From a checkpoint of a small mixture-of-experts model trained on Wikipedia.
Size: 12 layers, width 384, vocabulary 8192, 53.6M parameters.
Experts: 24 experts in each of 11 layers, 192 squared ReLU neurons an expert, 2 picks a token, a softmax router, 3 empty slots to pick.
Training: a variant of Adam for the experts, 293M tokens, 4465 steps.
Below are experts of layer 3 (counted from 0) of a mixture-of-experts language model. Rows are named up (a neuron's input weights, with its number), down (a neuron's output weights, with its number) and show model dimensions 192-255. Each number is 128 + 24 x the weight over its row's rms, rounded and kept within 0 to 255.
Before each expert's rows: a language model's description of what the expert responds to. This comes from a sample of Wikipedia text that the model never trained on.

# expert 16
It responds to: Ordinals and to. The word to, ordinals and quantifiers like first, only, last, one, and leading digits of scores and numbers after commas.
up0 [170 147 105 130 125  96 135 141 124 133 137 123 164 136 140 125  89 126  91 117 148 149 167 100 131 157 100  86  94 129 127 156 131 136  70  90  88 164 107 138 118 120 147 145 113 115  86 132 140 154 118 116 173  98 159 150  90 119 151 137 124 128 152  86]
down0 [154 116 103 129 143 132 115 136 146 133  83 143 169 122 131 147 166 163 160 147 154 146  98 179 131 133  90 105 148 141 135  93 142 134 162 121 159 122 122  76 169 146  96 146 144 146 145 104 141 156 139 114 109 126 147 148 121  96 123 164 139 109 110 140]
up1 [158 123 120  98 121  94 106 121 141 124 163 101  71 119 126  93 116 123 123 165 115 126 135 153 151 150 102 133 144 164 123 129  96 167 147 134 102 134 117 104 113 122 116  90 131 120  99 112 124 143 104 110 169 149 145 116 138 123 134 121 130 151 163  84]
down1 [107 115 139 128 112 139 128  84 143 114 111 188 157 189 103 130 111 145 131 120 122 133  81 115 114 144 107 124 156  90 158  85 141 112 105  91 130 112 136 105  90 113 149 147 123 139 108 100  96 152 151 162 132 126 119 116 155  93  97 115 140 141 115 138]
up2 [124 131 116 124 129 134 140  97 118 104 154 155 120  98 129 128 128 119 138  99 142 154 139  82 147 126 176 127 125 121 152 135 112  98 172 111 159  93 139 162 116 121 147 135 104 152 143 122 143 125 119 151 163 150 134  92 145 125  74 149 126 115 124 122]
down2 [121 113 121 156 102 127 137 136 136  62 154 161 141 108 164 142 120 142 139 133 111 110 125  81 151 108 135 139 118 129 129 115 171 115 146 103 102 114 126 138 121 165 109  94 137  83 132 140 115 120 187 137 130 131 145 143 125 156  99 153 163 168 140 109]
up3 [150 108 165 127 106  93 147 150  97 115 133 123 112 116 129 147  69 146  98 104 127 147 138  87 113 149 149 151 137 168 137 116 133  96 119 110 159 118 126 144 126 150  88 111 134 129 118 104 141 171  91 119 148 123 142 144  96 108 127  98 142 144 113 125]
down3 [171 117 135 166 116 119 130 137 182 128 155  81 115 116 135 116 175  97 155 153 140 130  95 119 113 125 104 168 106  91 123 113 123 150 158  92 115 111 148 145  97 129 128 159 146 105  89 134 132 123 131 106 132  98 120 117 114 133 133 121  97 159 172 119]
up4 [111  97 151 182 116 117 145 157 136 116 165 118 140 101 117  93 141 192  97 131 110 142 151 108 124 160 158 120  90 183 108 161  50 124 120 132 121 104 155 143 131  59 143  96 166 129 144  97 131 128  98 112 119 132 125 118 140 189 159 128  89 116 134 166]
down4 [145 159 147 152  76 149 144 125 144 118 125 119 134 123 105 125 116 202 124 104 106  74 109 117 166 110 110 166 175 153 140 142 135 183 144  72 148 101 122 177 136 157 138 138 166 150 157  90 173 129 129  91 134 116 120 174 135 152 114 151 101 126 108 113]
up5 [ 57 141 116 107 122 113 119 101 101 100 158 103 142 132 131 126 149 169  97 119 136 106 111 110 145 126 127 124 178 148 160 143 162 140 127 128 127  87 140 182 114 167 129 150 130 117 119 115 107 135 147 142 164 105  99 138 104 102  92 115 155 124  82 118]
down5 [100  86 139 149 140 101 132 122 133 118 121  49 163  93 122 154 104 123 131 116 105 152 102 110  47 136 108 112  73  98  87 129 104 120 117 126 121 113 118  95 118 111 173 100 132  88 143 142 128 139 135 144  83 147 135  97  92 133 173 137 116 117 108 166]
up6 [144 162 116 117  61 123 112 141 128 118 110 130  89 136 150 159 122 128 139 126 135 175 144 156  68 140 149 122  72 177 102  93  97 114 116 136 159 154 138 121 127 149 195 132 133 137  95 141 101 118 127 119 127 112 131 124 135 107 136 141 162 133 112 125]
down6 [119  88 146 172 187 100 127  98 111  92 163 115 124 165 122 124  95 134 145 136  97 116 133 114 151  83  84 131 151 131 119 151 128 121 133 148 129 136  96  65 117 120  94  69  96 107 120 132 103 120 142 145 147 148 116 158 130 124 117 117 125 121 106 124]
up7 [153 141 157 116 107 139  99 143 112 123 150 115 130 112 161 109 163 210 174 111 102 114 151 118  79 162 122 131 163 118  82 138 114 167 142 120 149 131 132 148 138 107  91 120 164  86 140  90 120 101 146 116 152 137 135 124 164 111  99 150 111 124 124 162]
down7 [105 150 121 146 155 138 160 121 151 142 153 125  97 119 136 157 115 137 126 179  79 114 102 135 111 165 145  85 133 129 130 136 155 153 181 152 113 129 103 134 116 128 115 129 138 146 128 185 130 128 137 142 136 126 126 101 150  91 150 137 136 152 138 121]
up8 [ 96 113 104 124 150 140 146 144 120 112 123 103 146 113 115  91 120 138 136 133 122 110 145 121 150 118 119 151 111 187 118  93 109 139  81 121 113 120 105 110 156 106 158 104 156 139 124  85 108  49 129 138 183 154 128 157 135 144 145 112  92 129 156 102]
down8 [125 140 168 125 126 110  92 133 112 139 170 134 145 137 103 154 135 137 134 163 132 115 116 110 148 115  89 117  95 109 159 116 105 156 114 145 115 128 160 134  85 127 105 101  89 130 120 110 130 102 116 135 153  87  72  96 107 140 170 119 186 136 121 143]
up9 [110 114 186 137 111 105 133 136 125 111  99 149 112 145 114 107 117 168  86  88 137  97 188 140 112 123 139 153 125 121  98 182 128 100 150 109 123 115 131 130 149 110 126 141 128 142 154  98 118 150 149 173 124 112 117 126 129 142 105 120 158 101  92 156]
down9 [ 92 126 137 114 112 129 131 160 203  89  71 129 106 101 147 116 141 113  91 127 135 105 168 123 134 128 136 138  92  91  85 116  54 129 142 138 110  84 133 146 113 125 118 127  95 120 133 175 164 112 150 113  72  88 115 124 139 133 125 127 157 127 105 111]
up10 [122 111 123  87 112  96 122 163 117 119  95 136 110 130 154 120 111 176  99 103 149  93 136 164 152 119 135 148 113 161 111 160 151 112 152 166 113 184 127 149 110 136 128  85 123 127 120 102 109 143 128 150 123 156 122 138 147  82 123 109 127 102 167 160]
down10 [118 147 105 107 161 137 142 156 126 168  75 150 152 125 137 120 126 153 102  93 130  98  96 118 152  93 132 115  83 130 140 137 156  97 142 180 129 136 138 142 113 139 109 127 140 148 102 142 138  66 113 146  99 121 141 142 127 110 128 134 115 122 139 142]
up11 [118 102 191 123 137 142 117 143 132  89 107 140 143 116 130 148  91 107 116 106 140 113 130 135 151 117 120 109 126 133  81  92 129 106 139 104 129 169 149 151  91 160 143 134 167 147 120 141 130 167 140 168  96 162 144 122 162 177 127 148 115 118  93  63]
down11 [132 137 143 129 136 154 131 151 122 167 105 151 164 149 120 142 137  93 127  83 106 110 100 152 120  94 143 123 129 125 118 131 120 162 110 124 127 123 169  94 141 183 108 149 109 134 129 162 154 144 145 130  90 151 186 122 110 139 143 105 150 165  96 145]
up12 [109 111 141 164 180  87 153  88  98  91 132 117 140 101  83 108 126 154  92 122 122 120 133 116 177 114 132 114 139 182 109 111 127 154 131 129 154 154 117 130 116 132 109 148 121 139 137 126 125 125 117 132 129 118 118 122 153 142 116 160 144 144 111 134]
down12 [115 131 120 126  99 137 134 120  49  95 121  90 143 124 125  81  67 114 138 156 108 105 111 115 118 133 129 103 137 153 132 128 132 138 112 138 104 141 161 149  68 160 133 121 139 118 113 112 160 143 143 130 126  98 133 122 129  91 115  95 108 142 122 132]
up13 [ 94  99 106 123 175 147 150 107 128  79 162  95 110 136  98 119 170 148  90 150 149 103 128 179 144 125 121 115 146 154 161 126 135 125 140 101 133 147 118 101 107 136 151 118 124 105 127 142 148 136 139 160 148 129 152 104  99 132 149 113 113 139 108 160]
down13 [114 170 116 133 128  88 124 144 132 144 129 144 131 133 128 121  90 118 119  84 113 138 142 123 131 140 141 141 114 133 119 114 164 152 182 111 145 144 154 153  81 130 163  86 128 161  90 147 117 166  93 171 147 160 124 111 136 100 155 102 141 140 131 108]
up14 [116 151  92 128 144 108 135 132  89 144 124 187 105  91 147 119 112 153 114 165 124 159 113 118 144 147 144 143 132  99 154 151 125 131 145 181 106 130 112 125 114 113  76 133 149 121 138 136 149 126 100 115 139 144 154  99 141 128 144 109 148  98 121 130]
down14 [146  99 120 162 127 157 114 118 138 119  88 128 156 153  74 127 125 156 142 111 156  78 132 109 110 146 148  97 145 102 110 141 156 154 181 102 123 130 137 124 134 122 115 125 103 105  90 135 145 110 124 101 163 115 121 159 135 131 125 199  97 110 148 126]
up15 [ 73 157 140 144 143 158 144  92 144 135 116 128 168 141 148 166 117 100 129 142 136 146 111 103 117 138 163 132 147 156 116 144 135 135 111 124 119 122 114 144 208 165 136 147 147 102 188 126 119 152 142 102  99 166 124 118 108 135 150 156 133 104 125 134]
down15 [140 109 130 128 143 147 141  98 149 109 116 100 143 115 166 116 143 122 107 130  94 114 131 120  85 138 156 113 136  98 101 132 176 113 115 131 117 130  88 142 105 118  99 116 144 119 134 101  98  87  94 136  94 150 117 163 138 168 129 106 111  96 104 158]
up16 [ 78 141 145 113 159 108 145 117 138 111 123 167  80  91 128 155 146 141 111 150 125 105 126  88 137 104 142 130 122 172  85 137 148  79 119 113 125 113 136 138  99 118 123 113 129 198 134 133 100 174  92 130 165 145 168 116 134 131 120 126 133 157 151 160]
down16 [127  97  87 200 137 152 169 158  95 169 109 107 151 101 132 150 122 156 175 130 106 152 141  97  98 133 119 157 147 133 137 159 156  84 151 136 159 190 113 114 132 186 157 152 117 121 131 134 149  96 134 142 114 124 120 100 132  99 126 124 118 117 146 106]

# expert 20
It responds to: Foreign name endings. Final syllables of foreign and unusual surnames and place names, especially in species author lists, e.g. Kiriak-off, Kunhikr-ish-nan, Ștef-an.
up0 [166 139 113 146 123 132 157  98 135 143 154 171  86 143 141 118 127  96  81 111 149 150 152  73 157 124 126 153 147 164 108 132 152 130  73 147 117 145 108 145 128 127 162 115 141 139 183 159 167 160 117 148 147 145 153 102 117 133 125  93  99 113  80 108]
down0 [121 116 126 163 110 104 108 151 127 136 145 124 157 153 121 122 161 108 109 125 151 138  96 141 132 135 121 129  56  97 125 148 177 116 153 119 102 117  95 108 140 123  93 150 124 143  93 112 126  69 169 107 118 150 130 131 139 182 136 121 115 135 120 134]
up1 [132 115 176 146 108 152 150 133  74 123 115 134 149 142 123 104 114 167 117 107 126 156 107 134 144 168 146 120 145 138 124 140  90 102  90  90 130 101 161 132 109 113 137  60 163 134 141 141 137 150 106 151 137 156 123 134 143  90 127 156 105 138 146 139]
down1 [156 103 112 113 132 134 143 136 105 134 109 110 133 145 141  88 129 118 162 135 133 113 142 159 108  58  92 139 119 145  82 135 136 102 115 125 163 139 112 112 138 109 168 140 153 152 157 158 127 106 104 115 117 162 107 148 200 156 122 121 116  93 157 161]
up2 [136 163 121 110 115 123 156 111 142 113 127 125 152  93 178  68 106 182 129 113 149 150 166 108 124 133  93 125 125 131 141 125 123 128 162 151 110 185 119 155  96 142 129  83 141 136 117  68 119 112 129 126 162 137 160 163 147 109 126  81 137 153 113 109]
down2 [136  99 108 116 145 181 121 186 141 174  82 132 125 163 143 133 142 117  91 118 125 106  98 137 136 143 140 102 151 146  92 122 179 131 115 127  96 124  98  77 141 114 104 116 134  92  90 119 124 121 153 135 128 146 132  91 112 100 124 161 147 133 135 148]
up3 [139 152 127 103 137 132 103 104 132 112 160 147 170 159 141 138 166 168 144 140 118 128 129 123  81 114 118 125 105 153 119 100 132 123 106 135 129 132 109 120 121 114  81 114 143 106 105 158 104 145 132 127  93 107  94 123 163 143 116 168 140 103 149 132]
down3 [161  69 109 107  72 180 138 116  92 127 160 140  76 125 119 130 101 112 143 116 136 133  78 108 127 144 136 129 132 150 120 124 118 148 150  84 109 123 133 108 132 149 129 138 152  98 115 115 155  97 130 137 165 117 116 136 160 139 101 155 129 137  86 135]
up4 [155 125 138  92 140 141 107 129 112 134 101 115 142 121 169  74 104 140 111 118  94 143 119  70 145 144 134 138 152 136 111 125 120 147 139 111 145 122 126 132 118 141 135 151 130 102 102 107 140 143  71 110 141 127 133 131 162 132 146 126 115 146  92  92]
down4 [130 160  99 137 127  99 133 127 111 121 155 123 145 157 137 154 125 160  96 143 118 150 125 130 147 149  69 100 114 130 112 120 144 134 120 129 132 152 117 138 112 177 108 110 129  98 155 105 113 163 133  77 162 133 118 130 166 122 151 131 126 138 137 120]
up5 [132 110 132 153 153 150 163  99 134  88 136 106 140 144 149 139 146 142 106 118 146 133  76  79 160 162 115  88 193  94 101 107  76 144 152  99 150 102 151  96 121 120 124 162 172 103 159  93 109 146 112 126 149 114 145 138 131 136  92 132 180  82 134 134]
down5 [158 146  77  97 164 117 120 150 141 133 118 100 152 164 134 136  82  87 126 103 140 127 136 137 113 117  84 122 107  97 159 138 174 173 121 116 110 145 100  68 143 182 142 122 117 137 132 104 173 132 151 119 107  71 103 100  97 135 155 107 118 103  88 114]
up6 [110 147 111 143 141 139 109  95 111  98 152 154 154 115 113 138 142 113 143 144 101  59 138 100 159 112 148 132 104  97  87 161 124  97 146 135 140 116 122 125 145 148  96 143 136 157 126 113 131 146 122 142  95 127  82 104 141 187 137 145 124 103 147 135]
down6 [130 130 127 133 168 161 106 167 127 122 126 122 114  88  96 117 146 191 171 145 100 178 141 173 141 152 116 163 133 134 129 113 106 136 117 142 134 187 150 148 117 103 128 140 106 155  98 117 120 119  69 157 170 126 161 106 105 104 149 129 143 102 152 109]
up7 [126 131 166 123 115 128 119 122 130 115  99 154 131 160 104 128 112 165 102  91 188 122  96  78 160 148 131 159 120 114 172 144 144 140 108 117  82 153 153 145  98 133 119 147 143 103 131 156  99 178 108 150 102 129 153 141 134 116 143 134 113 107 108 111]
down7 [ 95 129 120 111 137 105 167 149 169 123  96 116 124 129 126 151 122 107 163 184  85 119 119 120 115 111 111 123 138 162  98 103 141  99 125  74 112 158 108 114 134 150 101 138 124 111 110 105 149 101 144 162 121 119  92 126 115 119 108 165  95 127 181 143]
up8 [172  84 119 106 149 114 126 151 112  72  91 127 127 161 118  94 106 141  98 136 123 112 137 113 115 181  78 163 129 140 128 141 120 123 124 126 128 132 134 116 130 137 103 127 172  98 136 124 150 102 158 134 154 140 143  97 117 157 118 115 165 123 122  64]
down8 [101 118 123 176 163 135 132  89 120 173 170  93 141 143 147 106 110 125 112  97  86 154 111 134  77  89 141 138 139 144 134 114 119 113 159 135 130 107 145 107 106  99 127 148  79 124 150  77 125 116 125 100 126 152 130 168 100 150 148  98 107 126 174 133]
up9 [ 91 120 127 182 119 131 132 156 120 150 139 134  98 153 135 182 103 137 125 127 133 166  93 117 114 201 104 153 134 158 102 103 128 153 138 116 116 134 151 112 101 143 138 111 122 105 164 148 127 131 130 131  95 164 142 126 132 114 119  96 182 178 126 107]
down9 [127 122 109 122 118 146  82  99  66 106 126 132 124  81 112 155 131 145 129 126 137 125 161 152 151 120 132 153 112  96 165 132 121 103 150  81 166 124 113 114 107 128 176 131 109 165  82 101  79 177  95  95 171 103 111 136 164 117  95 132 115 119 131 106]
up10 [115  79 127 151  99 118 115 126 133 114 131 155 122 165 114 158 165 162 115 129 126 123 137 138 116 132 112 149 157 126 106 129 122 131 151 139 127 166  81 146 119 157 101 134 132 107 116 102  93 141 100 119 126 114 162 158 154  94 129 168 118 101 145 142]
down10 [132 137  92 108 157 116  97 150 126 125 106 139 104 121 101 135 130  82 107 138 126 137 133 142 175 123 112 122 121 139 128 157 160  98  95 136 118 136 138 119 169 142 113 128 159 111 157 171 114 154 111 116 138 127 102  78 140 136  76 149 118 110 131  83]
up11 [130 104  92 124  93 124  86 126 122 131 117 173 155 121 145 130 144 134 138 139 140 154 122 165 104 154 153 100 111 162  60 171 141 107 131  78 123 106 106 109 156 129 112  76 154 150 120 141 159 131 114 138 136 115 116 138 125  80 139 154 120 147 114 169]
down11 [ 99 162 144 137 143 121 142 101 141  95 132 150 126 125  89 138 109 133 121 120 144 128 104 144 134  82 149 146 110 180 148 138  84  73 153 127 134 165 123 180 110 122 144 105 130 120 124 105  86 102  87 153 116 152 130 102 136 122 101 114 103  96 157 113]
up12 [156 145 141 102 128 112 115 203 141 142 144 125 127 157 107 123 129 180 156 116 119 132 144 108 136 143 129 145 178 119 132 141 143 126 140 141 114 114 154 120 113 104 121 104  96 106 142  70  92 140 104 126 142 126 206 122 116 136 143 151 135  80  86 107]
down12 [128  94 125 123 126 129 115  85 126 110 135 148 125 119 130 121 141 106 103 106 125 114  98 135 141 109 135 145  90 158  70 136 175 133 127  85  82 147 128 132 167 121 114 115  84 130 126 144 123 106 139 127 107  99 102 148 159 162 149 165 106 119 153 186]
up13 [115 121 152 158 181 141 150 136 101 138 154 109 155 108 148 108 164  86 130 128 146 115 146 142 111 186 116 128 130 160 126 111 135 121 149 101 117  98  61 135 110 106 121  87 157 123  93 118 115 145  63 123 148 100 171 167 127 107 146 118 116 142 140 124]
down13 [119 117 136 122  81 118 149 136 150 102  85 158 143 104 109 129 129 111 158 122 141 141  86 139 125  87 150 114 141 110 139 105 129 122  76 141 144 141 109 128 137 118 125 160 156 122 142 106 132  87 140 129 105 128 126 115 149 145 121 138 125 115  84 155]
up14 [147 138 111  97 107 125 134 157 118  79 166 137 132 111 106  91 133 148 105  96 118 149 103 154 104 123 118 138  94 124 125 128 111 122 139 126 170 102  93 110  87 158 127 117 102 137 152  89 135 110 134 120 153 183 113 133 158 119 152 137 143 131 122 101]
down14 [140 108  99 141 158 142 115 157 147  82 130 141 153 125 147 108 144 135 106 103 121 119 135  87 144 124 113 140 123 151 104 100 161  98  92 142 137 178 131 148 124 137 186  83 160 136 141 118 113  82 155 151 125 135 142 146 170 109 122 124 126 115 152 146]
up15 [140 123 133 137 147  93 109 140 120 158 164 140 168 122  87 144 151 139 130 125 150 131 178 116 129 125 133 141 136 105 121 116 107 138 160 135 130 131  97 103 169 104 127  87 113 140 121 145 120 157 117 114 139 130 136 160 143 109 152 176 122 130 155 166]
down15 [169 136  86 140 105 113 149  83 155 115 135 108 122 128 148 129 134 125 143 161 121 158 191 145 109 119  65 148 128 106 139  85 162 116 132 146 152 132 135 157 106 148 124 169  71 114 122 119 113 123 118  98 147 113 112 150 137 161 136 126 157 140 172  85]
up16 [112 149 151 144 161  84 125 142  90 154 119 132 103 149  85 124 108 149 150 146 168  79  76 107 135 112 134 154 150 140 179 113  96 114 115 159 119 122 158 150 129 123  82 118 158 110 123 154 103 165  79 156 158 113 136 119 120 133 144 156 103 144 125 148]
down16 [145 130 104 108 119 129 161 135 173 132 177 110 149 132 120 153  84 100 112 131  82 124 140 136  86  97 150 136 138 156 134 108 135 145 114 156 141 172 152  91 134 164 143 122  90  77 121  91 129 114 150 120 107 147 107 139 119 121 132 149 143 118 160 122]

# expert 8
It responds to: Early letters in names. Second or early letter pieces of capitalized words after a parenthesis or line start, e.g. P-e-troleum, P-e-te, U-s-achyov, plus See in See also.
up23 [110 126 128 124 123 116 147 134 126 136 152 145 131  85 130 154 117 110  82 118 120  77 175 118 127 172  94  99 149 106 157  97 136 130 126 124 147 121  87 122 117 114 155  87 106 131 107 107  95 123 151 104 180 128 125 116 122 119 125 148 136 118 130 116]
down23 [138 150 103 130 137 101 140  95 110 106 122 134 172 138 118 144 116  88 135 168 128 125 147  93 137 141 172 126  77  97 101  88 135 152 117 187  79 136 144 115 139 107  97 136 138 111  92 144 132 135 120 143 111 114 101 157 132 106 124 164 104 134 117 121]
up24 [114 146 119 150  94 132 159 145 138 103 131 131 155  84  90 171 128 130 160 135 154  84 138  88 162 173 128 111 123 167 126 139 150 144 108  95 120 115  93 122  66 176  92 116 124 170 133 132 117 151 126 124 146 108 150 154 139 103  84 122 143 138 131 136]
down24 [ 99 109  95 104  94 153 102 105 145 111 121 168  95 151  99 138 134  93 130 140 118 116 135 134 122 128 129  87 104 134 102  95 122 146 161 172 145 138 143 105 131 121 153 140 146 135 152 167 138  87 139 139 102 122  94 157 117 109 166 150  75 139 143 113]
up25 [121 126 152 124 128 148 109 111 108 150 129 160 106 155 152 106 119 182  86 113 132 133 129  91 146 194 112 114 156 151 113 132 174 151 133 128 137 132  88 173 129 151 150  79 112 101 111 137 130 171  90 123 157 154 129 135 160 111 121 125 190 173 145  82]
down25 [101 102  87 131 155 123 126 145 118 131  95 136 129 146 136 129 116 107 131 113 138 147 111 155 104 161 146 118 107 138 156 111 125 146 150 147  98 151 105 100 138 142 185 158 175 115  98 123 169 132 115  94 155 122 103  99  93  82  86 106 109 138 120 127]
up26 [ 84 110 116 178 135 122 152 142 130 152 114 105 114 134 125 142 134 128 132  99 150  98 122 142 124 172 130 129 140 147 135  85 135 147 126 137 116 165 101 136 149 116 113 135 128 122  97 143 120 128  78  90 167 125 136 108 188 139 135 124 136 121 163 125]
down26 [107 138 137 136 135 113 118 103 134 137 118 133 159 162 123 117 123 116 115 167 149 162 115 129  92 152 115 127  89 127 104 165 147 138 152  96 132  84 162 141  83 111 122 102 148 141 120 129 116 149 121 167 117 153  93  86  95 141  98 108 129 138 116  91]
up27 [114 149 148 105 113 111  97 152 130 130 113 126 130 112 114 168 157 131 121 136 142  97  88 110 121 145 111 129  90 135 107 104 126 123 153  88 156 143 194 142 126 121 113  98 120 142  78 163  80 167  85 127 154 125 100 116 107 159  70 111 140 151 151 109]
down27 [121 107  84 112 158 140 109 123 117 143 122 111 131 136 176 169  80 101 124 120 104 175 126 112  93 186 132 152  81  98 112 139 135 155 126 134 120 133 114 117 133 181 181 161 183 129 113 141 139 148 128 135 131 125 117 112 127 148 125 123 122 155  95 120]
up28 [ 64 130 178 133  99  93 120 162 148 108  96 162 155 105  75 162 135 158 173 112 140 151 122 123 138 117 114 119 104 116 155 118  94 124 156  96 130 133 147 138 136 144 101  95 146  92 137 115 103 172 152 130 121 114 111 105 106 155 128 160 129 139  94 112]
down28 [115 116 109 174 125 118  92 118 138  95 115  99 123 120  94  80  99 142 116 168 134 133 120 126 108 114 135 157 142 146  89 110 192 124 111 147 150 101 102 134 110  69 155 165 127 167 104 151 147 129 130 121 129 144 141 145 139 124 142 102 106 100 151 113]
up29 [164 138 148 138  79 104 131 172 131 123 137 116 176 108 138  87 127 131 134  70  81  97 134  78 146 101 116 150 121 121 139 144  95 152 149 112 148 115 163 111 126  87  71 123 128 117 109 135  95 176  96 102 161 115  98 154 135 116 149 134 156 112 168  98]
down29 [ 91 126 123 140 157 157 121 126 106 107 161 158 135 146 105 159 145 159 142 136 110 135 121  95 152 126 149 123 118  89 131 139 159 134 128  97 153 158 121  91 114 102 163 184 149 154 113 149 161 133  98 137  74 128 158 144  96 148  79 120 135 138 100 112]
up30 [147 158 119 175 148 141 106  82 136 116 117  80 124 159 166 123  96 102 115 126 127 117 112 131 148 139 151 125 142 104 139 107 121 116 110 140 106 125 142 161 122 138 138 131 157 137 128 113 110 121 103 134 117 129 173 106 134 106 146 105 102 119 153 117]
down30 [132 169 132 133 113 109 103 106 109 163 140 115  85 103 181 156 154  89  97 108 114 140 102  88  74 155 134 125 123 144 172 115 104 159 133 147 123 104 142 127 105  87 122 102 150 144  86  71 172 128 161 162 117 115 133 146  85 137 112 142 139 161  81 122]
up31 [121 130 145 149 152 115 169 160 118 134 140 121 135 146 104 107 124 171 123 119 135 129 188 134 110 119 127 137 153 146  90 130  97 141 166 115 123 148 108 169 172 128 149  89 148 114 116 151  96 103 109 137 120  73 152 146 139 127 141 104 106  97 146 146]
down31 [133 102 125 120 146  99 117 135 158 154 146 142 164  99 178 120 141 133 142 106 107 101  99 158 129 101 116 128 114 209 140 104 164 145 109 129 138 127  88 166 118  98 112 111 141  82 157 113  95 128 127 112 104 127 152 134 137 135 121 151 162 130 104 151]
up32 [ 94 121 159 100  74  84 121  99 149 150 121 144 155 150  68 102 149 187 165 117 147 138 105 117 139 134 118 135  96 132 125 119 162 152 155 116 151 133 125 124 147 107  94 120 143 150 125 133 147 172  94 123 140  92 114 161 128 120 106 177 132 108 147  98]
down32 [123 136 135 111 123 100 117  92 113  63 154 154 119 109  57 151 100 159  96 120 108 108 121 132  83 137 108 150 133  94  92 127 140 134 128 139 135 141 130 178  95 127 149 120 124 125 140 119 142  88 102 135 125 126 123 125 130 149 119 129 129 110 133  96]
up33 [166 120 104  84 170 109 111 114 169 121 108 179  86 167 126 166 119 161 130 127 132  82 142 141 106 123 144 148 145 119 142 109 117 149 145 112 106 139 137 157 136 127 132 100 102 109 138 128 109 169 128 121 135 139  96 119  92 153  79 131 147  92  76 120]
down33 [121 166 125  81 106 134 149 117 121 133 154 122 153  93 168 132 117 129  90 121 115 154 162 102  80  83 177 108 108  85 114 135 172 108  72 138 171  68 158 120 121 149  91 146 128 107 149 113 140 108 126 129 123 114  96 129 122 182 117 141 111 115 144 160]
up34 [118 105 139 149 151 109 154 108 135 103 133 132 147 106 136 123 108 115 110 135 117 112 146 112 164 145 140 149 156 138  95 124  84 161 148 120  83 135 120 141 132 119 103 132 115 128 150 111 122 155 104 121 123 142 111 113  95 139 147 165 146 147 109 125]
down34 [ 92  82 126 130 127  97 104 108 121 168 138 146 116 143  86 131 154 130 141 111 102 117 108 124 102 103 132 140 139  93 116 182 115 119 135 148 127 133 153  90 137 135 155 133 176 176 114 121  90 155 100 132 122 114 126 132 120 132 175  60  96  79 139 162]
up35 [118 133 158 119  97 126 162 135 127 147 160 130 168 118 108 114 143 137  92  86 143  96 141 117 126 178 167 120  97 142 105  92 151 114 122 126 113 102 103 111 144 115  92 125 188 151 109 122  84 140  88 144 103 123 139 141 119 128 179 177 134 125 194 121]
down35 [ 68 121  72 134 124 127 112 119 106 123 107  89 137 141 151 106  86 126 157 115 116 149 136 166 109 106 123 164 162 142 134 153 112 105 151 115 128 136  87 114 128 168 122  81 156 120 169 142  92  94 173 146 111 141 147 140 126 109 165 120 154 155 160  99]
up36 [140 136 125 152 127 118 157 162 166 106 148 147 140 124 100 133 128 134 128 117 130 127 124 108 136 108 167 142 106 205 125 134 118 144 173 152 170 142 134 114 145 134 113  75  95 170 129 126 108  96 133 136 168 158 157 149 132  97 100  88 135 121 144 116]
down36 [170 130 125 117 115 127 157 137 170 148  75 181 146 113 120 107 164 127 108 147 155 150 149 157 146  79 120 137  86 158 124 121 105 112 181 138 146 166 100 154 111 152 161 129 120 118 130 130  97 118 148 123 127  95 133 136 129 100 107 121 125 110 162 103]
up37 [ 86 100 122 141 155 140  91 124 140 111 115 146 108 118 142 167 101 138 138  94 115  64 120 122 120 162 167 169 141 135 117 127 129 132 128 130 147  94  96 157 125 156 112 152 137 154 111 144  77 106 124 103 182 118 165 153 117  59 131 137 126 150 106 126]
down37 [138 118 159 135 142 120 122 136  90 173 147 145 137 118 126 115 116 115 104 153 155  96 129 139 132 112 127 144 165 155 110 112 156 104 111 111 189 112 171 181 163 166  91 154 162 141  93 147 141 117 146 116 132  71  89  90  96 138 127 118 107  98 134 133]
up38 [ 96  96 148 127 161 116 183 168  90 107 150 139 148 138  95 134 102 143  91  84 115 141 121 113 159 118 156 125 125 114 126 114 106  84 152 121  71 159 163 101 141 155 121 144 155 125 138 110 154  92 174 126 126 138 207 157 149  94 148 141 129 134 132 107]
down38 [145 138 111 124 123 126 142 130 120  97 135 118 142  78 122 175 145 149 109 136 146  92 185 131 141 101 137  81 118 130 156 166 138 147 119 109  74 153  77 137 128 130 105 151 125 133 127 137 168 149 164 155  80  95  97  92 129 128 110 110 133 154 139 136]
up39 [143  94 112 148 103 119 143 151 137 147 141 173 105 141 148 106 133 153 117 175 111 166 124  78 151 112 118 143 134 119 119 127 110 133 119 134 149  94  96 180 162 159 114 145 144  93 119 125  55 147 105 141 139 126 160 134 166  88 167 135 129 108 121 121]
down39 [123 101 156 126 115 162 102  68 130 105 102 156 129 108  62 136 104 105  88 125 125  98 111 104 126 128 150 100 132 152 132 118 133 111 155 129 125 191  81 137 117 106 118 113 114 181 128 110 130 101 126 123 152 119  88 174 181 126 142 149 111 129 108 134]